Weights of a small mixture-of-experts language model, trained from scratch on English Wikipedia.
Size: 14 layers, vocabulary 12468, 40.8M parameters.
Experts: 12 experts in each of 14 layers, 192 SwiGLU neurons an expert, 1 pick a token, a softmax router.
Below are experts of layer 5 (counted from 0) of a mixture-of-experts language model. Rows are named router (the router's row for the expert), gate (a neuron's input weights, with its number), up (a neuron's input weights, with its number) and show model dimensions 256-319. Each number is 128 + 32 x the weight over its row's rms, rounded and kept within 0 to 255. Numbers have three digits each.
Before each expert's rows: a language model's description of what the expert responds to; "gets" lists some tokens that make up at least twice as much of what it gets as of all text. This comes from a sample of Wikipedia text that the model never trained on. Tokens count by the router's weight.

# expert 10
The word the, decimal digits in number tables, non-Latin script bytes, and inner pieces of foreign names like Gius-ep-pe.
gets: " the", ":", "m", "c", "3", "i"
router:179085160221135161112097156131105150173164169103129105155150121159108131084150123094081114122088103112086112150138139165158110152127104105149158138135087084088060154094124191073165107096113108
gate0:151142113126103177175117192068131108100109180022076110169073117149168199118119164121160112153207085148115104107087161136175136172165128118151103144116172182113102142096140143149119114161133154
up0:171130067162004173055131140096111162175100166175130163128134190134134065137140142142091150178156087141165136080141147138164147143168145125076167135109047063143140087159164103167155124102189154
gate1:103184132136149183176170116096090124157115110189089127093136089076111093194107177173145102105136197143161164115125139174156149148054081114133199190100127148192086143131126097174131122108232087
up1:160137151086103129182168097102075060152102166115068091117099189114168113149146069130162172086119134185115140087128147114119092114135068107184122216140093140134133106117132112143095116113104113
gate2:169051086118131107129077142125206166099122090156107096159162070116073125160138105072098159139126136165143144141101092133063095119080139134120114121151123162119109100149126130142132154151136127
up2:115166156128132142096145138090071090137118130133113106139099137074156148134135139131197150109026135071102121069102127125172103145182105133162073122083156115143184135129104131202081216077150143
gate3:120183111071124122113150158126122112075119141066138167129087196137198160118150105128163194068118091167160127119077118070148133111107093120135108128139108154077099128121151112119178137112137166
up3:096160125115077192088142124115160126155111111114132149101178175197164097179119117122091110048074168103100108165106067130149072158150095094125168154146094123140120166087164078092171138105105158
gate4:085116117131150064132118150139147078131157111119102130087117159157169158158162097124202104088061092087166115115086080121142113136022085072079139145155166069147153131121137169151110090148135114
up4:116115147157209126125166119157143095135133182157128085085100091179157135054147132143163142121142112178140132113153137133099116106152114141076196076146135175100094112119133190098155176090086145
gate5:130111165104128188108148127115183167105090173115096143102122175175087124145149175139104121124175158165132084086127134125086168169149190141114163110076109097141159148107125138155089102155125111
up5:094148128111119080124146202121143129107173140131147107106077081113091116132149099143097126118149122089089119090145139094140113125187123117058167060143128193160160075145157133153139124063124110
gate6:137094164116184107127098112206116112151108095110154153101119088140099149120107139151150137109098097070136065124143120094182172106095075121062090105091181079101081148169146185104114107139139110
up6:112108142158123179105126157087107158105098139161117151135148132122095155166122080097133151137111127097105139119100081126066064176101169160171173149152108135122177101116121117156094152207085131
gate7:080147082153122189100140177093136174144156136167142137131149078135150041202143113110109084176113073114178128157152104142172167123174148138102125182159115132082119126190110153171121117123125129
up7:116136169182171165128118130161068183160085141141101205074152112161118095164129141113123145127069119109104102060123098110141138176116175132204093147115156112167095125181124178102085060134159069
gate8:170145076143114076109128123077179196111146092099124104122078120159212141105163083067083097147146111194123186129153140174180148126108176117150187098107145110138083118136108150156121194097131140
up8:067123064120089069117127100245165113082228118123150101117138140145108174160122138162114126184088148114120119121106089155165125144110185100131134091164148093094212192134125127104140155128106182
gate9:109206112118113201137131139118120144135124177062141133119094185148161150142102161128124089165092137149139113230173098138174121171125128093089115160132118109106113144142122123165143090170187154
up9:142175116143128161126096134134113083079105118173091181077152096119190142157152138141125146108114117122122101119130138103186144130115108187151124179166154120141185143149074076108064092131172146
gate10:131117109176136129063158121154116160177130130104142097095114106134137140124097162097149156214129107150128170147141114145164152115089098142129158226146110110089053136153154065102212068124137146
up10:167162135066149115126079093144134162102089099128142136147111162122143133133139111118115109087124110158107104116092118135101128133170139073104122074161185151135151118101117185178080160151086116
gate11:131135121111092180139120152125129144093175131122145098127116179125153181091139092102132134163145127184142136149106150094172130158167162166129170134117150096146084094135119154119174127119176118
up11:139141180102122067085104105105125133090152098154132153088172090081104114125097155154177131071101170063139127098125089122119116143104109132097086123146158143160160124157102111155073152166139135
gate12:099140039121116201114158142124133119144111135136152132196113145121171090144113143159198142127097158107153139126123199121189085098096160119112112130112109164062077126130113160161101130120216158
up12:100129080119116158074087176118128155189107053096135149103132202186097080076173172147161117131113116108119160102152061099174158126144099131127092115120139125161132069122105168142136174138156110
gate13:084139144123118202139131079158093113133179180142099107104148104103138098194134119065146118158127102141173121106096106092078110165120033112112095116195114149092139125136086197176155073149066084
up13:189130152152136101138137058138152070123135147138112130151134158123128221181165121142159165144114205143091108182115179127131099132109162096206128164129134111166114083101150116121126115164170188
gate14:076170123156140150087151148085091120150079134172134096120111158190119102164102081124124150091106077124174123120094188093086124129148109079131151112147127189117170116172136174147136172151121118
up14:113111178180084145135133086112066098169127144113090094178142139130136106138107047099089111119145123075150150125133150107092096110178076115153104057153126115091114101132145149158132138135077100
gate15:161151148149157132118115144154099178105138108081136140104115143082134148084128131102155113159153067110106101150138116062083115138151120114132151087217092127160112111140119138123142115149154128
up15:084131100115152129152139123125094144111114158152069150102096095160155093120150135143136105086131139133102099172151114121209123102108135184076103128091162128104131129137114098162100150122138110
gate16:110116062141142179129111120177110089138094131193135137136116167124119094156168096110130129118118067101170166150132139089195144109139066110116146160141133154175089110089121193108141085120190168
up16:087211144117101140120117141094081109081163139083159144110176094133175191149099172130209099120075158129153122060084145148165141175159160129113076154140155133080169139147185139207120149136160099
gate17:102101133115170167096107153176137136067145140126122215063098118100196150156118105110149139130098137197142077160116072076153134128080120156116151127163126104116084139149149154075183131083201134
up17:097128130128127132072155092168108129172113074104141137155110093063048167171137129099169158130139120111133153141157093092119137099137146126159102147114141152100188090176105101189098045143117100
gate18:171168148145081142086123127118126123110167133089164209120122090065169189152088115137128097168105110177133126123140138106123119153179111134123103168146175167115145129156176097131156145114087132
up18:084100121090144153111151111156153110159095017118144133140122129088082168173133092084134145175128155124142160093145083095148132118149091130153070157121147139129108138138152084136094133178152106
gate19:147110134069143143128172154156119172103153130074132184141062089094117151138105116100160106102107084137116141166089076071076126120114094117134139109110104115136060087127112156107189088125131105
up19:065163113057140153081129106147130096078086059149179143136143166120170103106082120147176182149142148124161103090132121109171171110136079148099121175160152161152203154140138114146136107141138148
gate20:144124099148095112115100131134139117122173163122106141142133058126153113115131134155155144146111148113174123130186138084130203132136143177068073179141126096142176078132055111189108087161100134
up20:111135111114157137112106124090132155129119071160162085090134119097200147157127070108097138125174128145102140153105097116078169128163123109200137170127059190135098126130148118150142167119125115
gate21:140128128123177126097142105087140149070193131158161074114133175115106109224108122117105094097113116088124157168168140121139084123092105123124117065153100134140137137115084147139168103114120101
up21:071139092093062066114146134077158100126153066056117082113111090123189110096163103147137200128143124122075105139106095127100148118172095146196099120134154132115150130159127100116125119134099164
gate22:117182124132147146143111146191190088070185091077093139088152101164129102115102156217101087132108146148138142181104111119178150135096126125034066114105151131136116147132086143119192152182110113
up22:129169112172157081086096127082155133164202127086183156115088159085122178082133150154144068117096130103137152100197124187208091110135082128122120138185131122123153139161136125211129130031132100
gate23:133168154124164178133149191160123124091105099122117162109129130122151027151204113139122121100191123142130174178099070107144122075094136125088104128137106113146101132105091170078162067138164122
up23:115114084094089106137122084056151135104145137149153076169135176112150170121112128123110106130086182151119143127147140150115144147157133091127129198132107140162187138114165093152122122071093125
gate24:085156107105184090057123170130129160191110135125161140063132077133151053097151108102142149082104105108075176187093092144128108105132128057103139167151115172158156066191134142156092151155175138
up24:109115174106105173113118123110125118122115155154122162092172098134100151210091176194133108130108226120112085143164083144129144115152159158150120145119153131184137156148120092112186095076112117
gate25:138152098164140175116149173109110163168075148130124097167043123113114123117107124152167086088205134104136115172101150130183160118120102062112189095112119138156058121156102172203179135078107084
up25:159144185120116179158098132032106094092188157119118159147094100080149164099189095148163088149102133086088078090109112109188052121184145139087144154072129127092211109143110124142135086104081148
gate26:127208137179129130154148117069115138126125187118123181122073186114104111123118152186174121091128162179106120180099171120091117170102163135110142197138153140124162117109139075132143127067047184
up26:123137063162093160104115164138100156131101084186151116093177141074065108160149092078081104107204178182071137130159124097153150101147116143074163099109087148143145124125078115116096125166186095
gate27:119056109129121112134149142110158223120100152114111078163187126103135148143108124110106114164130123113142100151167049125072112109121109143129141100128073161124098122206110141106145094128222125
up27:117168117089126171064137167044101104088143136149204210153120158117169069164097155103108128161102148097187134145145135158166086113135184150113091196118137201135173128113101100152151149024113133
gate28:102131071117132169092136175137137106175113108127043130085111095140147106128110122125153161158166084125153160173126081115169162131124075115126063170111143129116143139128092101141119071171145185
up28:171074135139090151087131122116171101159143111124116112137209083123083157173133137106114151173132120122127131120117143211166143082177140112050145069090124164111145140093100126167160178182147136
gate29:141127098091155134092133191117174160142091138144181129125141165137126115151144090139168138192134073162127139144072116081133149124083057190089177112178105125145106136118115187099112114106168143
up29:146149128090140117089149162128197077132079128160201115158141145127152109092158097087147140231179096160140126117115115079102164126121048167122165173159118118224130142184084115113111132145144181
gate30:177159107140053134152150139112191102082164126127171162168115116146144121131112127102201106154127155153131104070124138078100114135140171179094178100073132142142129100133117074080119095149142160
up30:123139126090151124113129150138132109154106115114136105123128180108114136131056221140141150169145091131168145086087151158121159172138099182191141105130097112184155179152147089093160111134147112
gate31:164172170050133099175147118084091079112151112106122159100135176117204101090123127106120142142110145108169106124132147088163117136118098134112049113163105227153151112189113111125127131135148133
up31:149180083153114110091126120184122122150123156093112066096085115115066110084115127164136138090153167140109135136158076151119115140201123106166145100180085165127056119132148142105151171148113062
gate32:166125123129196133122132112166120151164132146138105180116108115158159114090127172133174107099127198104127125156110121070118108128031190138142185092123150114130137118149158114087154079051082175
up32:166012141180158085138160155095150151121084174131125118130092113147140142109146070134127124107194121158136148139148151106104141138135149133138124100116138122119062128087121179146122099137112124

# expert 11
Single capital letters opening names or codes in tables and lists, like B in FC Béjaia, chess squares, and team abbreviations.
gets: " B", " M", " K", " S", " G", " A"
router:089123168126117099136160138089109109140131096154100085076178154109085098149102101110056179063092150123084133089157131162108170188129139069136133115105143159144124149085159104171096204139076126
gate0:176137116173058175171146101114143093160159163159054088102082123061111169133113172099131117175169214144146163157159141128166147098145118099108141077158126125168130117118145144153115118109131104
up0:174057110119134071150147163148150175151145142127154134115145114075117154108060181107128117091149136172153140157131143108091140120137118177113092095151095129122114104150153094109167104105101072
gate1:180109128149095136137158093090088124155140195117063119095170106165123183171105169153176166099137127164169137117136167138166135138133143166107160047111156104121063159084131206147080133124133112
up1:113115053105179142131092167153118158093106077127129143102130130058140143103110122187144132178128160104072099059104158091112132130168070106151114110149107199115122128146072082122075132158147130
gate2:122085101088131147127177162148143148102157134108129141174132099084126183084156157079120158105129088094158099139103163114082111118140170128127143105099155081102172087167071116108117099128130131
up2:072131093123131121148154083124152083135078173149094151084142145195176105201155099142169136154114143207133136139169138110124130106150070118135186160172117180094090144108141066113155120151155160
gate3:171137150110121125140125103100104140115119137091128133144127100080142161148061185103136094116150084162190141160152191128136118105133089130141124060091111147119133158144147117095125130116141127
up3:069092093091131109180143128101171119145182106143156102125134139111106121109121129138134155172106151102132150149139113096125130142078118130159203188134097117168134120103112094076142091096130137
gate4:072151104078165162129188135130125073104136117104121114122111107172105172083156114158145160112112076153104112113125110111183163157093090134186129117110159146070130107130128127109136149114120142
up4:147147154151152142114066124111112208169099130148163173195086199119163083158093147129127110154138178114113105126068132132101123078155159115100136113186117114177107131106084116112154069140139134
gate5:084142173175116113199162190126146083116167123166149127145173150091176117175158088098109111100131095112084158165150119105114158131170147119083148102072081222107111118116193120125195087082152098
up5:107152101230086134134147106131142147107199079143111119172120126216124087172141105076132127103113065129117126088141048116107131127128099129077089148102097144073119132132129110136170107103185152
gate6:083145113153122115112122132061146105159126180113091147098156128141148135117158115155127226122112064149205124100140170150183127140137091137104077115103094143164088108147156125145086130170173152
up6:073151104104139110100129153107151134074121168168144140177087183086152106211188122088124121197150130107173145127115104125089069091123075140133155102164063180160155104091172138107134103113128167
gate7:139165087123155055150136149127116168112111107075175137148077154084140127064173087179123166150196080070156142133105175066162157034106078091125129128130132183086112079094117194100125173107134127
up7:130164116145086108138141115194106165101162147150124143166161135147127114185118105143151107153172151104135142140131129121131145136150094085140095173092125164117116137122139134147096097171177185
gate8:180137112132130117145147168116144177000126107112108130138088160092104102106122085184190113200167133163165176118110135106108147098122082134062161145098083102202119114096129166111145133143180125
up8:128122156194145149072167119099126112053137080097075087129085151130107141104100111168167102102138141079128187056104105170112148143121148139104168136103103068185187158073098093111098152167126163
gate9:095110159120153085116136121118164154136073119101177140123068138089113166125129070174101088135118099173091123134175110098124198119116158103172180125121153130143067124102140134118124132108108132
up9:161055100117088085089157136151098088085117113069135145139075159046117149097182094067160169154158090049125090132108109086114124106109105115139144146111073141135117114108128119115159069158128109
gate10:160142120098102103123099154098134136080177096116150134152136118066208114151168127144150113094172132099114117173139144097164185081090111142117164156129129166158160079137076115091178126146137086
up10:108127082160149165105176088145095080128070081159091145138159105152167140110156103108115153152089137066105087142097110162095041106138111114125137130140079131162165112135120142118144093152130127
gate11:133133119141131139139202200114169153143134108054125163186148120147138147034115090148122152154174107160178135081119123091096129131149155156120093175096117118150106125136155090141137067092178179
up11:172131128140133169160053099149080097096140113161134162081030115113139131168126123136153065060120075127087127146135078108112146134116117135137110098164131137087151122095144118131137139140147100
gate12:100154096101090130148148209081141118174099162105177107130161105134127150101082184183139134154126114115140142111130138129116165131132138125088099102157139140012130081171163122097108141123122147
up12:062155152122116119198090193123145139094152162167128137133130139111109171140161163158118105125081160092203214144180121112166187115116158090163095135087152149151163095161133146122138147060111132
gate13:118216142095118105109098105123240106101149161065144103165109159138122128126169122138089065190128114134169148210127131126093160144130129111155074180127117050091145160078083149112127105143134132
up13:114147082148132168144132112127120183145140043102078083134147122137103105093159104119168116149152122111130199116102145139089147114101065123140135113116103142092117167095132151173111170058120127
gate14:164125119142146129111112157147139132184098189107138130079136052116149110171142107125139139146107166061149160179201157084180135118124136216143217123079162138112141115161139170113192116117142118
up14:133151150138149185152105113116104159165128159094112098158117134128106164051151195090133116106102094121122105108071129157132122127084134071175083108099169066093137133126140167120126148064120182
gate15:171134151143130135097127112162134139098117176121052203075102113131133104125110189115109109174125144171137135111133121136183110126203127120146118125109167176119172133166170139155114156152090127
up15:092109095116129161151083078124145096161153131108150137171141105111188115097212122093111122061129081148136112158140132113115075133139169106127124144181112120125121124147069112132104109173145128
gate16:154101099150093181045099099145179171123088101055132156160153119158125145081157093132151191183144145111134081131101147130146095117138162172145139164208086078096072111158111158125069102114157153
up16:095121136104119119131122135083137133096117118078156130174172120161114169107120066117127182073127141097113083066122159149146109157082141181150125116161150120081115121119177161171085115135134153
gate17:076161146135128117143140097160099149173097163121111143105050140098146187138140101110124099137123129126075116152064155128107105137150134099146161037135140134122130134094116149140098162121094173
up17:128157140161159138139120063149150113173109179119135143129109113115179143165113200170104095154177116212162042073197177130099144172136077127103103119178169145115100176132147103131095122146136053
gate18:141148128126146106107171094152116151146077135122168162126148126121146102148119051097113160114127072191084125093172133083141148113152097125138139108153154126091108123113144143090119132116134090
up18:072106181046140060145105095160103167098084124128179109100075142096143152160139146141120159130176152095101091107144124132096186107117150113146144128115116128135125113095123096137097146190075123
gate19:095099104124157172160157149133165097114111131107097159150103062137158129138188153137170136103130116137147147168179149115080112102150135141120142144114117120096097097171107180118110031213154139
up19:153179117114024139092137092123146123116082159124153141100176149153121145102084093149112124177161126143138164143106116104182158140120148105094145126177171122166146156094142091147140111124153131
gate20:063144140080097054161136104143136129154117180103113181133123103110168144187179183138129098155133132105128064106167185134140094116176067109106114078149171160135153134171134152140121120130163102
up20:067122150087109049144137140125165183174143162086107142107146158075136198141168151120099086175135077135141060163143148130110125112186078143079120057151122154094094158147167158139098106144160076
gate21:132151116116159100160159135117207113074149218075142166159084148156127134101193144206148106150138105127137115134123154093222146134096103153158125161138107141155083063113096145111167144124122164
up21:145162112161115186103117168098065147138122093107102147152149161160108113156114137120153119117111151149127119134121137115105118124104166125147099179166139122166154141133142090111041082152204119
gate22:079094162077092078143104134147178130137146109108145095137137044108084126124150105084089185140108087151097068100145091120096153143103117098185116127097134163046062111131135198158159135138137112
up22:129139079186155131095180161120110106094137136169104106136064184136121084145141103126179057092145102106113132132121094129113099149135073090114080139097100151123122127181112105129133105115158117
gate23:118173066125148166133114107116150101121181150151128133120143130101173094125157121135096155108119140115095156180123088132130131107115145120095144102160092183161207090115109031129078134126095227
up23:117108129123088060159108136145118103121112088111125147143118088111153155079130106194130156153137126122067166145123143088135173150096121147165086115107183100129143053100167108143143153174103113
gate24:195122154134095080147175132101112148113176142115157211097121115078124126138122129145179149116111162165124165131067101100164177132102060181081184102094119134072097121084166132125125108128126104
up24:065130115096162143126076113160196141192112172087107077141145107172141151125127140096113112128140071163193110124181164141129110129160166101134099102187165133164132128136049152111132100171103124
gate25:106160130197103080172098149074177142092123125127125163119070136066179156151154180141158105149155071143153151154133152105126162107192106104147089149198132186161147092142125155157142137138129077
up25:147122130107144188093218135127089133176132114131118118112142117130113133119111124086089177168081131134145128120135180144155146121118123158117155102071128106066064124132144110116081155115104139
gate26:115172127079172098140104096145190123087137147150173183103108159081126127114169095098114077142158130115114064155116149081120136123163085147123095087089086135150147129140098115150158124201103122
up26:168101122093156107093112142131120152150054159055178150162133130149144168143080125068184149105146155136083118126148177120132100075116089151190195120184177126099152165166119120103163075141206142
gate27:163147116131134157148168114108144133127128132158130165100086089118146127107075140107153128087132064140074123185132083121148192146125100090131104126115140142105054079124130112119137134135179117
up27:132096142094076153067127139153172144140115126104153131180108143097175190195131176148155181190153208116172113096094179110092156117085180139062169102118206069103141117137059127124143112138123164
gate28:138065117141079134104153106125137129153151171156129125098133146127121066096138204191124115164172224160152105142104098106160144135161150161104133165117120142191106106149035113121136131060109150
up28:093062125118109122095167123162114110126141095152152142097068127109122118090087106155179090159176134131118105070166145095128126107138142097090094104109132127097089095166160155132118142070112078
gate29:114108088080086157112136145083128144129116113140122100109114114132129106154110147162145164163134110153132141111088173128104186148117146141161118114095114162058140097085097110108121159165121180
up29:123090197172171059102103069140140071135119142117103142111136101137140213134155096082094089137114086119101126188118047157213073126107140075149132127121138086166106152144183136135125125168128066
gate30:078114152096122062131181142114132155075141146102170144166064151126143130160084134111150116119141166144119104124112109104090163115084147109130080120132126127211157092118086082152164118159143125
up30:182123202166129144159112103136122150160163112112113130118131142191097131078124175196083156128098134079213152152145126160156115146091144144104141156113159086131120164162140157100145132125152106
gate31:178091132114157145087146099152126103110115169132120158108099167088107112089111130128185098164117170125144062132160118090170102086150151156073141043109138098149068139107086120124093146077137098
up31:128116154149122131189100141117121170134115063122138114158149103185159167138128113104076146065131085144084138122108141144115145144114109082208137156095132146093195148119181135157121116154112142
gate32:147119109110144184107108172123138116148131121131110154116127165152119120127108104147057017154089132127154122153098124132117128132166148117140162156153114099175158122149100096114129085091184139
up32:173062123084069094118180131110123088163186063115145095108126139160057127087125142186148177147128124119136153128139113129144175113119154186117124144097118134085110106091178116086134152079117122

# expert 2
Sentence-final periods, line breaks, closing parentheses and the == or === marks around section headings.
gets: ".", "\n", ")", "==", "===", " =="
router:153175138076168118120123138122089101116155157140168097154131116173149115161101163187135149108142145092107124150144140121170148171136103158118103115122096113156120101157121143091154114129126146
gate0:090106095128149134137110178141251132151112122071127144099095097130148159132231169133140119157130106142148168182085073156113097092090154127143132157123178164111109093184149177183170126133114131
up0:139114132098157090190125110115084095102154126139128188087143106101148102097091116147114151114138181082108100104166116071143171159144127119096173068094176067125137140124109088075120119144145128
gate1:152143114154109098095154136130137139106141087117055077122079113123060123164105063115151128148087084142145128070133097159133158104108146128137165083130092123067062164147158156140105111184176097
up1:200117141153079103092137141113168095068141129133109124136074091160101151182102139107184161125126117163149177029173099117139120174108146155135175156104095134116110157199204068108129073124188124
gate2:163175105100139130131126134150150149183098116129142131105147092170133129126130124163094102087046135181152119138136059153115166137104098129138132112127141124176114124100183163154115111111099101
up2:093128126103100117131081104138082134043082199151136166145126171152113097162078137097127149175125114096118147149154102127150089152125167117107138167121110087122117134132127126130168117187160192
gate3:088156160114089127177148132084088107152112083153189121083157162160077127073067139152126112144113120193106197084150122150136133170132124135112160120167157139129145139117127090076157219119094179
up3:153140115090143121186180092114140137050166188106086085163123116100165116114188086117048112152174154134177085188149109161156123088159100173110156106145109129112124156093104143165153151083098118
gate4:148095102109118109145155112105182097126135253115135060156062111182161145137113087088082113137159101145179112171141139115073189133145140121116146134120130134099144142127079101145151154177106163
up4:128128100116190109115129094109119104069175154083153148149078172169156151117181133130092072155164107104178058121131160142138119179164153074118151145098137113089094140101064156172107102098114161
gate5:158089184157101109130161117134164130073158086146034094125080089121031101119126173153165127107139125090186122071095146182103171105114076133148106101083138141136131155106113148138114210186129143
up5:105131106086139134120136089141115156134121158138098123124163112150177154159141102119108149103147128142047156205122147074151124130183173081142113126167166156096120122143118137125160140127138106
gate6:106118090118145107179123169112171189112156165118190172152130141128150121120124109087151119158135115110155119145133115093159129065055135124102178112146133171152126110081093120086159056100067183
up6:145153165148143160090134088159101123148147128163092054161111121140161154087142183139162095122111178148095116136136093173102172151126137102173134152159167114081093135177096126117150229125154135
gate7:048145140085143161116122128207114138097105165147103184130097096130097077140169039109075129130147123085109086159149162056085128114135115090097096156128126092162168131129144181110190113142193127
up7:092113108170109137141129165130144104112188144146167161118174145100107127126089116163117115103102133149185126098119091120144161186130118132081104104117158106127152148075117114134055175187129125
gate8:197101139154124125185148102157100175135156109149140136111145147089119104180136042092088111140130116114116130116096056105112147074109101120077094115080152147093061083174117117130107151163126083
up8:148180138160159133212103098138112153135161105128133158090037189085132137153172083112135090166108090091094118133123101144097099100118132110118085098146076179103135116140142118104142165162101140
gate9:124107139206125111150104110184133142065087148094154137128140107095121141145155143112067177136120097129112093149168082104132174133110117063137145125085169093073138153136119116157127115050165142
up9:181127146153132115147114141157116120103189118151169085138143087095037150087101202164142131074138165083125139127094181124148127122083098114108126115084136110190146164097172133106115160148128152
gate10:053151073126130125171164108137148105107151135087109114091124115125127114077105186148239122149136116105081122083128093140172153107163114103119089083146173142096148116124123086120139126160154157
up10:140141118084104140102136146052125118155081118137137092150124186175140144132134157127079118118081131158167135154121138175064125096109103137167114135125102107104142133065121116144119182133121134
gate11:120130114154101143162192088109124141155084167099111136148147098148089149115134137100149092179129109125133134105119160096108109141131104102187116117160175159108147160096149127095151181166126092
up11:156156084144152112191109153200094126139175081137075078087155064137148146104069140143091120142129133155126117095138129130193164207094145122086113111114089097090100133076172132130146186130146140
gate12:158082107171125103152165074131157214160053095128146069149122126163152131101133086106148133131173106114097115086068101136164163104120030086193147140152111136067025144110079164192038139089123154
up12:121080090127113131136073130128154149105102252115066086111117045125148133170142214116070103087130125179176116225181128122097104147133140128141120172069169124144175174142133135118141183115121187
gate13:152118140069128116163155101156106203118145126135089121108083110141156175148171128154107139105147087200158184182131135136092123084158145070142113069107166131170090094123117202164111137109074157
up13:145161144112166099180128065220101133104157163136113103103119135141164146178136192115124138113183120122157143174155138081121084135157175134121091092145073143181119124124109126091055164147131129
gate14:178165123100170151158132116099115088173102112125136143058098127148194121070134099082157081114142114155109154166111109096141067121138135078147114137107168137124115105128093160193120094199201147
up14:156141163094165159107133108158099093196104118158149081113142114147148094127123112119123105102123144141091156160128114111148086111144147145124157115138135116137118091108106171115142072138178119
gate15:152079152109119200093123153078112194172093153105113143086146102106129131149147147102130118091158168129152170209132122110134086085128089165110145132113099098195076078130084142068108144154147099
up15:146153125138127145132124078088107140126117169084092076076101184119133117141117194117124109105135162093184122163112147126100089118152094064106136148116096096098116153097059142120112176202174179
gate16:173175121162105104146139122145120149149156172087105129101113171125105148073192171152138082119133170066173114132090199107163107080133146132103099120115121064101114125065101225091109157206114157
up16:127177122111180132136043160114169096176135123097113132134103126094163154074099093135131088080140126108144085153151087127159103121116083089128110148167187160167146136148131112161085088155114107
gate17:126135122127120127124142137094118152139159076133105071099104125094129145170158085147169133166115080076131176111107134152134166109125109085138096113095070144058105130141175119131170127141104202
up17:138174126150132137142098113083120114196157094128129118127103097090120126166117081159182156139111119122154158057151164146120159090074160088165149120132049148090125130141184095151138129141047150
gate18:091058066168132112154112136149086124168104125150118129120112109084135112142085116115068087115119139065064195178186137159125074150125127104121096098105142086173104105126162143135112094116132127
up18:168106191140128142148180139147147092100106164094126074098134087137170178085133207108140192128162169151137130113169119173107132109132120150108136098049142109082109159144144070118152112081121166
gate19:158147133092129133123142153149144211119147102094083180116177081074142139140129183123104161151086141163193137122126118062106115160104103135160068150145095181155143111141145138124151107156129126
up19:197204091212135123104091148142121138103137118162105181118128093147127105125131078174191136143119109153153161133131138124182142126094113133148102152139129135138193147126135138172122115114070139
gate20:145176105135095122208140120116110122144095137157104108166125131086137124164138146085132115110175122162104162144132061129160159110184099059108076166139197131136085107139108126137145127141156046
up20:138134049160129128133140127154118133126180155150075130125097105087127086190098132118153156132111111094108121140084105140162148141123133146062064111160156102130131106097106126163144128094120096
gate21:167153155142194132201135075128121114136158164091114149153131155127184153067072093099197073129076124101176105116162127120201091110134126084079118100127127198121080129088116165124118103098175122
up21:121101138076131099150150173137169142131165106118150212138184136087124137114138127133142127170098089130107124151124149120138113143058187165080166096078094110126128102097121109096120006127120167
gate22:121125058154130118171163161067171148107112143138108107176164157108138128132099122043112090172174114176168088121160097127111195141085121109116179114097145185124127107140155086159111110092110172
up22:079156137145067136162111165093108139197101191104152111155147111115125115181103135143114121139109172177085154084147121151119129125125131121142159094166079139149133095123142039113078115093093114
gate23:137093110068107148131113142149172140097148162098084087103124167142137121206180133073134175133129160136163098153114120072110139118119109132121114114107134134120157160155178117120177134163148120
up23:160123099194128126195182131065066143150116078170144165090136136149084109028086119134137137153143124083073169084129112220135146116123126141086170092123138121123066093117050152109088139118109138
gate24:106185116149164145048154131055122126174087135142172102141120179185114110096128113162172127127136127091168154198128122177143158179149138124103178142173104148157107129122127144195099143160171098
up24:157140173109094074115167089126120119136064143144153098166063119148147140127165170120221122122232117152160133120189137115152162100128097098123190113102169120142120130123125147106084097136122148
gate25:130167079102156173113121114106081095105131174111161133185121124170131111109126146134178110143142124102194149154136135133157097114141186185147176142178092101142124134107141094113132114123170175
up25:105099067090126212090119110042130109129047191098149146179075121142163133118161120082139159159108071168168101128137124182178103090122140132210181148141115138118095133136130075116179135091151168
gate26:134150124061114109102144086139184095146117084118159125120062158154127125098156169142145125142125090125146136059123063147116090118181118028081081128128110113123125134112086124166148167216091161
up26:082061128152144127121105119145117123148111098122164194128116210127131131162156122143132110165106110077107114129135120166128138113137139145138125098233126133102111138152120066122165163098138145
gate27:131095119136105140145094108185134141114155150089090120076142082132154170055101180143180138107114161158147183135148139075104114127167107132091065133151127092134139071112062168112122131202092182
up27:141117111135125122069096096169136160111116111108080122133103024173128128109128141122144213112165137180179150166132127086050102146137129160102091127157079108111154091137146161113131063140112153
gate28:183133205128139147142159162115155107078165085118140123141109107160125161064109115152111131120127116139175167081118092100134174130111136122125128134128102123125057089126088169136151118121116141
up28:095161069097110091137134134128101094180112176150143141078135125121081113137127152095136129121087127057136104158176162146160159135167159122125171112125115121132149143133108079119108142162193118
gate29:163163063182107142117123180058109110099151094154154094114144118136110086129135175159094084146124168136205178132149107151177172158091125135087183095116096111206111126073113079100169133193132152
up29:141094126091102141110180154155107133125133032107174102120144099164093141145149110129154182139160116205118121033122115157178154135147114169164114112111156175112083066144113093115100172139138120
gate30:110150097162111144120099150085158168144148105156121059142120135149116177179082143134058137111133094138158112164133145128106191155108151099108128147090165120124108181076168103112144106068119141
up30:141105120103157098163165103123097097113156132207124140082077107064129133116172114168078129112196144139153145092153129144186151085117083071109170056099159114100132106134121104155092176171096138
gate31:030199078140137113121115050188152162128094143115130098135101153135181107143244108111147115152213098151134121183095099135058089071118127152126105133183118175114139146122116127164083116156121166
up31:135123170086147119150188126143094139173087096139166139167123137172104112106083120133115105096123159122125143090093115114161120078173085128199131111090082099106131099091148180119116158190105129
gate32:113121130061131153203130126112106108139146111140104147124168138151101154103081123105169131065098165120147120160154150129113140142135151072104145095133126112123120134096085109121137088137211155
up32:156083130103141091147149163130096110118182124133133097123139133127131115135116185160193113082119150068115158159154132135175107128135132086088142112110139133184107109048120155100149150144083143